From a checkpoint of a small mixture-of-experts model trained on Wikipedia.
Size: 10 layers, width 384, vocabulary 44886, 112M parameters.
Experts: 32 experts in each of 10 layers, 192 SwiGLU neurons an expert, 2 picks a token, a softmax router, a shared expert of 192 neurons.
Training: a variant of Adam for the experts, 4647 steps.
Below are experts of layer 7 (counted from 0) of a mixture-of-experts language model. Rows are named router (the router's row for the expert), gate (a neuron's input weights, with its number), up (a neuron's input weights, with its number), down (a neuron's output weights, with its number) and show model dimensions 288-383. Each number is 128 + 32 x the weight over its row's rms, rounded and kept within 0 to 255.
Before each expert's rows: a language model's description of what the expert responds to; "raises" lists some tokens whose logits its average output raises strongly, later layers aside. This comes from a sample of Wikipedia text that the model never trained on.

# expert 17
Description: Common nouns after determiners
raises: ",", " in", " with", " and", " of", " on"
router [ 66 190  81 138  98 157 124  97 115 150 117  76  86 140 163 194 118 149 115 159 143 124  79 123 116 109 119 125  99 132 112 173 104 191 133 103 139 111 109 104 113 159 147 158 175  81  90 143 152 191 190 143 151 112 153 138 159 136 178 175  76 101 104 125 148  72  92 214 138  71 141 120 106 143  76 117 135 145  96  81 114 157 109 129 113 138  97 139 156 126 107 182 155 118 169  90]
gate1 [123  97 125  85 140 145 165 158 111 112 130 143 161 175  88 140  84 156 117 115 116 195 144 146 146 180 134 124 109  99 166  75  54 102 145 122 153 156 157 160  69 117 140 165  97 149  99 134 162 138 119 107 164 138 144  74 140 113 105  83 109 154 143 100 175 163 113 166 101 197 119  86 126  83 157 106 127 147 194 134 217 120 165 132  99 188 150 116 175 157 147 157 116 139 116 129]
up1 [ 62 121 119 116 164 172 117 125 137 185 130  72 106 144 108 139 140 149 144 202 181 147 160 101 140 131  63 144 142 145 122 172 153 161 148 116  66 127 166 174 134 100 169 130 113  75 144 125 102 139 118 156 118 116 171 159 144  73 161 101 104 173 110  74 147 112 115 166 146 132 148 116 103 128 204 130 156 173 110  68 102 107 181 164  90 151  98 126 169  87 152 112 132 123 119  79]
down1 [126 124 178 171 130  98 145 181 145  95 121 117 161  95 154 157 113 133 115  88 128 136  96 102 106  77 135 106 133 161 144 194 142 115 101 132  82 133  72 186 186 168 104 148 125 116  94 127 132 130 143 153 139 144 213 125 135 123 135 180 120 102  85 110 108  88 134 153 172 111 110 145  86  94 153 237 118  90 124 111 170 126  94 101 124 103 159 167 150 139  67 129 115 181 214 134]

# expert 20
Description: Year endings and countries
raises: ",", "–", ".", ".\n\n", " to", ".\n"
router [ 50 167 118 124 131 139 128 111 225  96 120 133 152 112 131 131 156 155 129 109 110 140 124 120  82 125 126  95 115 169 126 129 146 144 121 152  92 109  49 137  99 156 170 186 179 143 132 113 145 167 124  85 108 114 113 112  76 137 138 140 146 127 166 108  55 145 144 137 186 117 120  96 129 110 131 166  93 135 225  73 140 148 151 126 174 112 131  41 138  68 128 115 118 151 123 151]
gate0 [ 93 149 135 168 126  73 132 135  61 127 100 174  89 141 163 144 124 116 103 114 104  81 124 170 126 136 146  98 157 139 117  94 117  62 153 109 157 158 147 118 132 144 115  93 104 103 132  77 136 116 144 124  93 120 166 128  91 118 169 138 123 149  98 147 151 129  70  97 116 115 147 183 150 117 127 114 156 123 101 113  98 181 104 104 161 145 162 121 166 136 175 103  49 193 124 140]
up0 [147 146  88  80 133 202 102 125 167 173 166 119 135 132  99 201 152  78 114 173  81 134 133 251 145 104 130 116 124 110 163 125 136 149 108 112 124 139 156 119 144 103 133 101 132 138 122 144  82  97 134 160 108 146 159 135 174  86 135 147 165  55 111  99 138 153 151 165 144  94 143 148 148 166 112 179 111 164 171 110 103 153 126 153 117  64 119 102 140 146 129 101 212 142 148 112]
down0 [149 142 113 208 156 138 162 125 179 140 120 108 108 108 131 164 153 146  62 170 130 122  86 132  80 185 188 126 105 106 100  89  85 192 145 183 101 122  75 104 158 135 131 187 158 121 168 137 135  78 102 168 121 168 161 136 203 161 114 144 149 116 155 119 140 179 151 134 100 116  96 126 102 161 189 128  76 121 147 186 153 102 185 117  97 112 142 108 131 188 126 131 137 132 100 107]

# expert 11
Description: Codes and reference numbers
raises: "\n", " (", ",", "\n\n", ".", ";"
router [124 175 155 149 114 121  80 138 103 146 153 133 124 116 142 173 110  81  96 164  94  86 132 141 184 100 147 105 123 112 163 129 105 110  95 114 114  98 152  91 163 143 159 150 126 197 157 133 132 157 137 157 147  91  99 153 122 115 113 145  90 112 105 159 100 134 134 165 126  85 107 144  58 109  99 142 148 114 124 132 193 173 116 115 148  79 149 175 164 123  91 137 159 126 116  83]
gate0 [ 59  80  98  87 107 112 143 120 141 161 128 190 227  97 139 148 116 139 146 177 171 152  98 133 124 132 116 109 104 115  54 183 133  94  83 155  58 137  96 148 128 178 111 102  84 114  80  65 154 157  46 144 106 116 147 117 133 105 127 103 116 106  98  66 139  90 172 126 114 107 180 105  94 136 150 186 147 122 113 146 122  71  54  88 133  90  90 151 187 202 124  80  97 115 124 148]
up0 [105 158 145  97 137 109 167  88 139 145 115 128 126 101 133 124 154  90  87  96 131 105 186 178 144  97 157 110 137  95 136  51 176  88 151 103  65 116 101 123 192 137 135 145 153 150 141 137 125 148 136  82 133 111 137 139 166 160 125 100 141 157 196 147 135  89  70 126 166  75 159 170 123 140 122  81  22 142 126  92 114 140 138 134 161  86 123 146 111  91 161 140  97 102 160 107]
down0 [181 205  82 131  84  85 121 102  85 157 129 132 105 159 152 105 118 191 122 187 100 144 150 147 138  89 151 169  69 164 122 167 194 129 186 105  48 137  93 112 131 129 160 203  91 128 115 118 146 127 141  92  95 144 111 108 122 189 173 125  41 142 108 138 147 114 115 226 172 120 128 170 146  85 103 118  86 128 118  62 104 111  98  78  99 123 152 122 152 112 116 109 141 171 110 123]

# expert 6
Description: Line breaks, headings
raises: "-", "The", "===", "In", "A", "|"
router [111 141 187 142 102 116 115 127 166 136  79 127 134 157 132 110 102 128 119 160 142 125  81 168 138 109 157 145 100  65 159 102  89  94 152 139 162 140 105 190 165 138 176 166  88 158 151 122 163 109 111 137  93 161 148 159  83 188 114 136 155 154 112 118 153 147 134  14  95 113 123  95  98 143 131  98 183 141  69 129 136 179 158 209 105 129 101 146 119 134  98  75 133  98 170 132]
gate0 [161 141 110 162 110 169 152 140 143 201 137 167 121 119 148 139 125 150 147 152 103 150 140 144 177 191 129  95 145 178 124 116 176 153 106  88 113 190  94  90 119 156  85  85 122 184 128 169  88  67 128 199 152  94 110 121 114 150 198  97 170 130 101 147 106 105  76 130 125 122  89 155 117 102 164 108 162 145 124 116 202 125  89 130 119 101  98 160 155 103 158 116 157 159 148 134]
up0 [175 148 111 157 135 150 101 106 124 176 136 167  99 139  95 127 144  93 139 118 154 143 132 141 150 111 126 115 155 103 118 112  92 110 108 131  78 130  91 150 112  87 139  91 194 149 109  92 110 114 142  99  79 157 164  82 169 153 173 166 162 131 135 156 113 117 143 139 140  94 148 105 121 107 167 104 123 155 204  86  61 180 103 148  71 156 148  98 156 156  87 100 103 113 138 154]
down0 [130 107 117 129 158 168 110 145 137 144  93  56 131 149 181 116 146 138 127 115 141 121 167  94 144  79 164 105 121 141 155 164 181 201 159  64 103  98 156 151 106 147 176 127  78 136 129 127 153 101 187 125 143 110 132  95 176 107 158 146 160 175 152 205 143 206  97   0 116 148 173 102 130 121  88 104  97 125 107  87 118  93 114 104 128 133 190 168 132 125  97 110  59 109 133 118]

# expert 14
Description: Foreign word pieces
raises: " ", " a", " (", " the", " \""
router [161 131  88 162 127 185 143 182 109 125 142 187 185  47 130  73  76 167  82 114 114 125 124  95  58 126 159 141 126 156 103 138 186 104 102 144 137 111 113 122 125 148 170 149  78  95 121 159 100 141 120 225 100 131 100 111 132 118 217 147  85 187  86 193 105  86  87 105 173 148  93 145 131 131 126  75 109 114 138 140 172 108  99  99 128 171  49 141 141 113 122  79  99 118 130 161]
gate0 [ 85  92 206 132 120 133 118 132 134 110 156  80 105 175 140 159 136  72 118 103 154 114 110 113 147 124 112  95 148 136 110 100 176  69 120 130 203 133 132  92  81 136 103 123 190  89 143 105  70 117 133 122 115 137 103  78 105  97 144 133 120  49  99 134 159 126 140 165 112 163  94 125 114 115 167 133 135 103  88 155 148 152 102 132 138 107 108 139 101 113 136  96 131  92 156 168]
up0 [140 148  72 176 111 121 119 103 142 166 101 133  97  81 136 173 172 140 171 157 109 155 109 163 175 120 130 107 104 107  93 211 142 155 131 147  96  90 154 221 110 182 117  95 120 144 134 140 116  98 122  66 125 105 145 200 135 144 199 106 143 141 103 108 164 128 146 162 108  84 118 134 120 168 141  81 178 178 114 133 104 134  92 160 138 154 133 144 147 191 116 101 134 117 122  88]
down0 [ 89 107 105 167 125 135 133  93 220 115 129 157 161  51 132 149 109 140 150 172 149  64 119 125  78 196  87 142 132  96 112  88 138 158 162 153 118 136  77 111  84  89 116 130 161  99  76 171 134 193 149 143 106 102 113 141 143 169 160 124 116 174 129 129 100 167  70  95 122 125 133 107  60  88 165 136 135 101 137 109 108  94  85 141 163 134 109 158 138 114 130 170 139 125 104 113]

# expert 22
Description: Table rows and cells
raises: "18", "19", "17"
router [ 96 108 145  78 131 143 101 166 107 174 118  84 121 100 108 101 103  98 133 171 155 159 184 138  95  82  88 130 144 114 117 155 124 125  88 165 130 160 102 123  84 126  91 128  72  92 135 181 100  80 173 157 107 110 125 119 143 144 146  67 139 161  84 150 195 129 147 109 142 112 144 179 121 106  49 159  78 158 128  86 164 105 121 160  76 112  93 132 155 100 166 130 129 127 114 168]
gate0 [156 102 182 104 131 146 148  97 142 183 146  96 143 159 150 137 146 103 176  96 115 148 168 126 160 127 157 108  91  99  98 133 104 158 119 121  82 111 157  95 133 156 124 151 168  90 119 101 234 176 119 112 111  91 119  42 130 117 102 137 142 138 134 157  95 155 110 160 153  97 160 130 164 185 177  86 148 107 117 153 160 113 141 154 113 147 145 105 155 142 133 137 148 168 222  90]
up0 [112 117  72 171 178 122 120  89 155  77  92 151 141 143 148  60 104 148  85 178 117  57 125 103 162 155 159 189 146 155  76 115 147  80 161 104 174 160 139 156 151 163 186  80 148  93 136 108  29 131 113 157  98 102 152 138 109 124 158 135  77 114 137 109 154  80 146 146  81 174 131 177  84 106 152 163 159 126 147 138  62 175 188 157 112 124 119 113 132 150 151 112 120 125 144 164]
down0 [103 114 125 125  73 138 143  97 116  82 160 113 140 117 110 147 132 164 144 141 151 117  98  81 152 158 124  69 165 141 116 148  80 151 157 117 123 136 126 125 100 190 127 122 147 141 151 167 146 168 123 125  84 111  95 181 160 161  97 145 149 128  85 170 174 193 157  98  88 160 117 103 107 107  86 100 153 102 188 122 110 175  82 116 123 138 130  99 204 118 147 121 159 104 139  98]

# expert 10
Description: Table pipes, first names
raises: " ", " N", " A", " S", " P", " R"
router [125 122 104  46 135  83 130 118 148 123  98 105 200 151 111 126 118 172 171 124  84 123 153 137 162  74  78 138 159 170 160 144 137 155 176 106 140 177 159 121 156 144 120 112  71 127 118 137  84  94  90 179 166  90 166 157 161 136 130 145 153 156 145 109 181 120 133 225  98 101 143 141 164 148 114 134 134 136 110 147 141  81 122 145 135 195 186 120 134 206  94 137  97 152 165 184]
gate0 [150 125 129 126 142 139 147 113 112 109 129 185 163 116  97 136 158 130 151 147 120 171 116 184 145 134 132 137 106 107 103 108 178 116 154 134 186 141 129 198 132 157 103  75 152 159 127 123  86 124 123 121 136 134 165 173  67  80 151 244 120 171  87 117 112 112 156 130 118 127 139 103 136 104  88 164 138 122 148 126 122 184 190 143 138  98 138  90 177 141 126  42  52 103 123 167]
up0 [161  90 122 104 168 102  85 164 135 105 135  85 125 141  89 114 156  80 134 164 116 134 150 151 132  41 160 134 175 105  59 162  95 145 129 140 112 121  54 219 119 141 126 124 123 133 129 168 128  68 177 127  59 162 114 132 166 136 150 119 127 104  83  84 148 150 152 145 169 150 159  94 151 138 129 158 215 149 119 130  93 124 137 140  91 152 131 104 155 110 157 103  61 118  83 124]
down0 [197 120 139 162  70 175  83 130  74 138 114 188 148 145 147 120 145 151  91 110 136 139 148 144 104 122 152  89 125 167 128 118  67 103 121 116 106 142  87 147 136 109 174 150  85  80 105 145 195 100  77 105 123 130 107 205 118 135  89  81 128 120  95 150  65 138  70 138 118  80 110  87 143  95 154 168  81 139 138 239 157 169 159 123 136  93  72 221  95  95 118 185 156  81 150 127]

# expert 21
Description: Verbs after auxiliaries
raises: " in", ".\n\n", ".", ",", " and", " at"
router [  0 175 134 132 137 111 130 143 122 111 164 118 141 107 134 150 139 164 130 172 191 119 161 115 101 125 162 159 159 135  96 147  99 146 151 145 100 178 148 124 120 155 133 138 130 115  93 159  85 195 126 105  96 115 153 125 148 114 164  84 124  90 180 166 126 149 130 167 142  92 154 119 129 167 125 106 148 115 125 117 178  60 144 170 102 153  66  91 184 141 112 138  71 107 144 131]
gate0 [120  94 150 146 153  83  95 112 157 112 138  93 102 167 110  96 100 111 111  65 137 110  80 102  53  84 121 153 155 176 159 179 115 149  85 102 117 134 100  79 115 101  99 198 122 116 218 138 140  93 121 162 151 105  46 158 130 117 176 130 112 112 170 107 159  50 112 195 141 145  91 107 112  97 186 134 175 141 103 129 143 126 118 104 167 163 124 130 162 125 129  87  77 113 147 134]
up0 [156 100  82 171  84 126 167 117  85 154 125 160 118 108 152 143 143 109 117 104 150 171  84 120 122 127 148 117 131  86 154 186  88 108  80 156 167 126 125 173  89 138 181  88 144 146 152 154 151 127 166 127 104 128 164 115 101 110 111 106 144 170 119 102 132  87  88 170 147 166 170 130 105  80 188 114 112 146 134  77 159 148 103 246 148 190  87 129 145 148  85 196 103 121 114 115]
down0 [ 70 128 112 113 107 138 143 115 125 144 124 207 122  37  81 131 150 114 112  99 106 137 175 166 159 176 150 114 191 104 171 108  82 109 153  80 176 179 132 129 149  83 113  93 150 161 124 108 105 125 129 150 129 158 149  58 147  58 161 105  78 124 176 187 128 142 122  91 165 130 117 153 154 132 125 148 196 176 136  76 167  92 143 160 156 136 158 141 193  99  84 158 145 154 132 127]

# expert 29
Description: Numbers in tables
raises: ".", ",", ":", " |", "–", "+"
router [ 10 131 167 143 203 107 141 116  88 164 165  86 108 130 148 106 108  98 104 200  76 128 139  91 131 130  73 122 169 142 146 144  94 132 102 125 150 125 146 112 137  90 138  76 132 167 131 144 115 152  65  91 127 137 133 132 161 124  74 144 131 117  97 130 130 116 125 140 112 153 175 152 174 146 122 200 121 135 100 164 105  75 156 136 100  99  93 117 145  91 180 177  86  99 173 125]
gate0 [102 157 138 167  83 108 145 169 145 110 136 158 165 133  97  94 124 124  86 125 133 120 112 141 121 138 141 154 163 121  76 150 124 100  90  44 149 119 115 169 129 142 108 124 155 143 144 193 114 144 106 145  94 146 126  72 132 127 132  62 123  71 140 142 124  90 144 103 136  97 170 109 123 171  97 141  98 155 127 101  80 131  97 144 102  61 140 170 189 161 190 158  85 106  79  90]
up0 [ 97 153 144 152 105 120 176 185 135 150 134 120 114 143 105  80 154 126 116 124  97 136 183 138 137 166 114 118 146 131 112 129 109 109 154  75 155 174 103 165 150  80  84 113 168  92 124 137 167 174 133 118  62 156 150 128 121 194 134 114 159  92 134 136 111 127 117 136 132 129 169  95 103 114  82 116  95 147  84 103 120 109 126 154 140  85 173 178 129 124 109 136  49  18 110 101]
down0 [ 99 156 109 135 162 144 134 104 223 140 127 107 117 158 126 156 113 159 132 128 116 114 130 122 201  93  62 138 171 121 144 121  85  87 204 183 174 140 143  87 170  85 118 177 156  54 135 119 124 109 156  93  99  70  98 162 117 119 142  99 120 122 125 142 121 100 104 136 116  80 123  63 127 121  93 109 142 150 167 103  77  86 106 112 127 176 138  96  98  58 137  63 102 121 156 155]

# expert 31
Description: Numbers and quantifiers
raises: "0", "5", "6"
router [ 96 133  93 193 132  84  72 126  81 133 121 157 124 125 119 133 112 116 101 139 130 121 145 115 118 132  83 161 118  92 151 128 151 138  92 106 142 152 130  86  98 100 138 135 118 106 112 144 127 183 130  92 149 119 148 203 110 158  93 128 108 186 125 142 134  67 123 151 114 131 134 164 158 149 128 118  95 131 153 160 127 175 116 173 189 148 185  89 146 122 163 137  74  84 122 183]
gate1 [116 147  85 127 127 150  55 127  91 136 128 173 114 157 124  97 109 105 112 134 159 105 150  71 170 101  89 137 116 169 217 101  97 145 155 116 111  89 142 121 147 105 120 107 127 121 169 125 131 140 178 169 110 144 161 155 131  77  92 175 137 115 131 206 126 150 180 102  82 186 199 119 111 131 152 141  89 107 109 174  83 147 118 120 149 112 116 110  76 120 116 156  22 139 121 190]
up1 [124 185 126  91 110 161 130 149 159  98 125  97 157 140 151 134 107 175 166 170 148  88 135 175 162 138 113  61  76 170  96 149 200 121 132  97 141 100 138 151  87 198 137 112 181 102 115 134 144 105 180 103  86 132 154 142  94 147 124 104 127 138  64 109 125 142  75 108 136 128  82 127 126 106  61 115 137 109 125 125 146 137 148 145 110 149 153 105 151 123 157 154  95  84 180  90]
down1 [183 113 142 146  73 176 102  92 125 135 113 152 114 133  95 199 106  82  93 152 108 148 164  95  98 137  69  99 105 125 140 158 162 113 128 156 100 114 120 109 158  90 142 112 143 136 116 148 128 108 135 156 140 109 125 195 110 155 173 109  99 198  60 182  96 136 116 115 108 147 170 134 189  74 120 168 174 144 132 120 159 127 145  50  85 135 193 171 130 127 132  94 129 110  82 148]

# expert 18
Description: Role nouns after is
raises: " of", " and", " in", ",", " (", " from"
router [101 155 105 108 160 143 150 102  49 111 117 138 105 111 145 120 126 114 117 175 123  45 140 109  87 136 114 191 148 155  92 145 151 118 140 109 191 115  85 171  78 107 132 145  77 108 175 108 170 192  99 127 168  87 104 170 117 110  70 157 121  86 160 120 136 177 105 118 107 171  80  74 146 128 184 114 145 105 125 125 177 147 129 140 156  88 124 213  75  87 181  97 157 165 127 129]
gate1 [ 80 108 160 151 158 123 129 127 154 120 159  56 156 153 149 154  87 116  87 122 131 123 121 128  83 178 104 110 157 146 173 133 141 138 134  91 127 147 163 100 127 147 119 111 116  55  67 135 139 159  81 170 143 104 148 183 153  76  88 117 168 121 159 112 111  83 116 147 137 160 160 165 152 214 145 153 163  75 127 125 147 152 101 102 139  93 105 104 138 123 206 129 160  82 102 118]
up1 [110 145 164 135  95 102 125 169 111  83 130  85  78 142 110 142 102 119 146  93  74 105 146 118 157 118  72  97 125 127  46  89  81 123 138 150  71 149 140 100 118 134 118 110 128 141  60 131 131 124 146 136 130  36 181 120 164 103 138 147 101 118  80  85 116  55 112 189 141 123 100 161 159 184 111 183 110 126 155 138 101 111 109  95 134  68 128 156  57 135 168 169 145 115 108  87]
down1 [ 51 136 102 149 144 102 128 142 137 163 102 130 143  95 128  84 172  71 121 145  85 158 124 102 135 160 129 129 122 143 170 114 103 126 177 115 159  82 141 117 124 136 128 133  99 148 110  83  80 147 108 113 108 134  94 116 109  96 145 125 159 132 137 153  74 110 138 119  90 139 139 155 105 141 128  90 101  67 160 136 179 115 108 153 127 143 111 125 104  82 175 134 208 176 151  87]

# expert 15
Description: Space before numbers
raises: "20", "19", "1", "18", "14", "17"
router [ 67  93 103  81  95 129 115 172 109 131 113 167 175 135 136 145 103 170 172 132 237 149 170  99  87 140 151  70 107 136 200 119 115 216 103  45 148 110 128 113 136 102  63 135 143 120  89 114 122 117 124 157 146 118 130 157 146 110 117 115 141 196 110 141 137 173 103 114 170 133 104 106 178 144 109 116 116 147 130 175 106 113 135 101 128 137 167 180 152 132 104 141 116 129 128  62]
gate0 [148 134 107 179 147  52 100 122 131 118 169 179 131 158 134 107 130 100 119 111 110 136 140 105  96 109  40 134 112 139 141  72 165 145 130 152 149 171 154 155  96 124 165 118  98 141 125 126 109 120 133 182 131 174 101  91 123 132 126 178 180 132 162 169 119 105 156 104 153 186 149 116  93  89  95  95 158 135 142 186 116 151 122 119 137 158 133 106 118 184 129 130  93 185  82 148]
up0 [130 152 134 147 155 122 144 187 134  67 154 158 152 138  58 166  95 118 152 114 143 134 173 101 168  84  86  74 116 140 196 136 200 115  95 183 122 122 111 152 145 100 148 165 124 141  88 149  97 106 184 179  65 149 137 124  81 127  89 203 100 152 129 172 120  78 142 123 158 149 149 120 128 102  73  85 220 120 208 134  89 136 161  75 172 124 120 119 140 185 147 123 107 181 104 115]
down0 [114 121 154 131 136 121 116 127 130 107 197 105 114 161 102 180 112 156 121 114 159  77 122 158 126 152 157 146  71 136 108 138 165 134 150  59 121 133 138 156  91 119  56 126 103 116 123 132 147  73 113 101 113 106 156 115 148 131 139 142 153 153 186 104  87 161 121  67  79 117 136 128 148 135 176 108 113 118 177 135  90 116  76 181 143   7 164 185 116 177 140  99  78 161 143 134]

# expert 3
Description: Song and title words
raises: " in", " and", " to", ",", " the", " of"
router [119 136 156  67 104 133 134 109 100 126 155 151 138 108 140 157 119 157 150 145 160 152 196 146 155 137  90 160  78 107 178 134 123 117 143 152 133 154 142 158 110  86 134 161  69 162 103 111 137 125 125 129  81  96 127  80 118 138 111 136  73 121 134  96 135  79  67 147  96 195 112 179 107 114 114 173  92 144 134 140  87 164 129 100  66 144 140 113 147 102 146 164 203  92 104 110]
gate0 [142  85 133 154  83 132  90 160 141 130 151 170 186 102 155 119 137 142 148 147 155  96 162 117 166 189 106 153  86 104 169 135  62 133  77 186 110  68 185 198 107 193 118 115 129 166 195 150 155 102 137 134 182  76 107 143 105 170 157 127 126 175 137 125 193 120  72 129 123 137 100 133  74 107 155 113 107 125 123 147 119  76 170  75 122 192 149 107 163 145 141 124 199 122  80 104]
up0 [ 54 129 147 134 117  93 147  99 129  67 179  74 171 118 151  87 140 139 110 150 158 178 152 136 157 108  96 151 122 106 142 160  94  79 148 135 115 138 145 176 134 174 112 130 140  91  80 185 107  84  97 142 128  99 132  79 156 127 130 102  84 125 171 128 141  89  89 161 140  96 170 134  84  86  82 139 137 141  84 133 135 128 156 158 128 149  26 118  70 137 153 176 116  77 129 146]
down0 [116 154 118  90 133 106 101 110 132  85 113 118 152 229 123 145 119 109 138  86  74 120 116 153  94  50 112 113 176 142 149 136 138 135 104  99 104 140 166 147 135  96 103 131 148 167 139 142 138 147  99 149 132 176 141 162 111 104 194 143 145  96 164  92 187 195 153 105 129 105 156 133 160 148 136 150 151 129 132 110 193 125 144 153 149 108  96 176 134 152 166 132 100 164 171 140]

# expert 7
Description: Coordination and adjectives
raises: ",", " ", " and"
router [ 99 118 123 145  90 137 138 132 128 102 132 126 148 137  87 115 121 166  91 160 149  89 106 155  81 134 112 160 181 118 135 109 183  75 120  83 100  97 137 167 114 146 137 141 162  58 193  85 180 150  89 146 116  48 142 136 136 152 101 134  59 108 124 144 163  79 128 198 149 162 119 150 182 148 156 160 139 118 166 182 183 140 113 120 157 136 169 169  84 110 110 155 165 117 137 134]
gate1 [120 117 132 119  99 129 147 116 175 160 149 160 119 171  72 126 125 127 103 123  87 104 167 137 118  91 109 144 127 106 193 106 139 124 102 189 138 159 147  98 109 131 149 114 132  97 147  49 116 110 109 104 164 143 132 149  65 104 154  83 121 110 140  81 161 168 115 101 140 111 162 123  93 163 125 179 108 226 120 117 109 192  80 106 110 128 128  89 108 102 157  89 125 104 175 138]
up1 [153 128 139 126  82 106 122  62  96 146  92 121 145 211  99 112 108 169 156  94 124 162 152  64  83 103 112  73 110 111  95 109  77 172 127  48 157 118 143 150 158 111 133 132  73 103 107 140 144 106 134  89 131 111 167 146 115 180 159 143 124 126 118 116 152 140  97 166 175 162 170 124 124 142 189 105 121 167 121 158 106 174 129 191 142 156 102  95 117 135 136 176  89 128 149  73]
down1 [189 101 154 183 117 123 136 135 146 148 189 152 140  93 115 116 142 137 114 136 154 158 105 121 148 136 151  76  40  95 144 148  92 131 143 105 175 116 187 106  96 131 148 153 132 117 164 177 153 170 138 150 150 150 121 174 179 105 125 121 146 149  87  82 145 191 136 180 121 110 130 128 182 179 129 165 105 144 155  77 189 147  78 134 140 143 149 156 152 146 106 139 147 169  86 154]

# expert 28
Description: Awards and film names
raises: " the", " ", " A"
router [166 122  96 107  99 142  93 191 146 104 110 161 164 115 149 102 125 191  99 142 145 162 145  73 162 145 127 150 113 166 151 108  87  37  99 147  96 124  99  98 111 131 153 118 120 118 100 144 146 127 164 116 126 151 107  70 164  92 126  86 128 150 104 110 120 124 125 206 106 212  99  98 107 153 137 120 116  81 139 106 127 147 144  93 172 144 156  76 128 107 141 134 194 129  93 188]
gate0 [121 128 131  96  88 172 124 150 179  70 109  61 176 174 160 193 164 106 162 181 180 122 107 180 138 152 160 132  71 144 180 110 103 140  90 145 140 138 146 145  85 112  82 153 210 111 141 183  52 157  77 115 137 119  57 177  68 169 138 169 146 153 174  91 136 121  97 142 130  99 108 110 139 140 142  57 201 150  97 134  82 147 194 119 112 180 123 153 149  90 118 125 141  67 177 135]
up0 [130 208 106  84 145 111 111 113 128  71  99 156 117 152 142 112 119 106 144 164 147 143 137 134 159 120 167 123 164 146 135  90  80 141 189 136 147 145 122 126 152  99 124 167 161 102 128 171 148 121 198 124 162 149 121 145 147 162 133 188  94  95 160 136  97 149 139 175 123 100 141 138 152 116 139 106 141 119 139 138 122 117  69  97 133 123 184 128  72 163 109  87 155 102 184 164]
down0 [ 87 104 136  82 185  90 114  93 106 165  71 124 135 109 136  94  86 136 128 129  73 194 121 108 148 153 122 157 118  99 133 132 128 196  95 128 151 125 109 121  90 158 135  99 146 146 178  98 164 116 175 134 139 156 120 148 102 134 119 152 177 102 115 137 147 134 131 170 122 105 167 122 143 178  68 176  84 193  92 183 143 102 181 143  72  97  82  98 119 164 119 170 124 133 127  70]

# expert 5
Description: Articles before nouns
raises: " ", " in", " and", ","
router [ 89 125 140 130 135 148 133 129 188 104 166 106 156 122 140 156 113 190 127 136 122 156 121 108 156 202  90 171 107 148 132  83 146  80 108 116 120 116  81 181  94 140 127  90 124  67 150 170 144 106 133 136 122 149  97  83  89 172 117 150  49  70 111 127 111 107  73 166 109 178  70 163 139  88 123 147 115 145  53 100 101 137 145 137 139 164 106 123 120  55  93 126 135 117 138 150]
gate0 [155 131 127 129 159 134 163 164 148 177 105 139 108 165 151 182 164 128 120 195 114 163 152 189 212  95 124 172 162 152 105 108 190 104 125 134 130  82 114 152 128 117 155  91  91 139 145  97 184  84 118 121 109 139 124 192 110 123 129 145 170 125 100 121 117 147  92 189 134  88 124  77 177 129 117 127 125 140 164 141  97 187 198 148 148 131 125 140 148 153 137  95 142 128  67 126]
up0 [106 140 122  61 136 166 135 162 130 155  90 161  92 144  79 211 129 128 170 124 149 106 152 105 103  95 106 156 145 163  36 155 133 131 109 150 151  98  90 147  87 169 139 133 114 128 148 137  86 148 107 185 178 105 110 134 138 132 175 184 136 187 121 175 163 117 127  76 125  57 121 168 108 125 133 148 126  98 105 143 144 126 206 116 165 124 159 209 148 150 198  72 107 103 147 114]
down0 [132 150 135 209 149 118 187  99  86  71 127  66  85 175  96 111 176 151 103 132 118  86 118 166  79 122 117 160 129 125 137 101  93 144 133 111 122 165 149 130  89 134 148 123 146 121  67 102 125  56  92 137 118 176 127 119 170 109 132 146 121 118 161 134 184 107 120 140 174 153 113 138 161 113 100 170  79 152 121 130  80 119 146 110 153 159 109 179 184 142 176  85 201 146 106  68]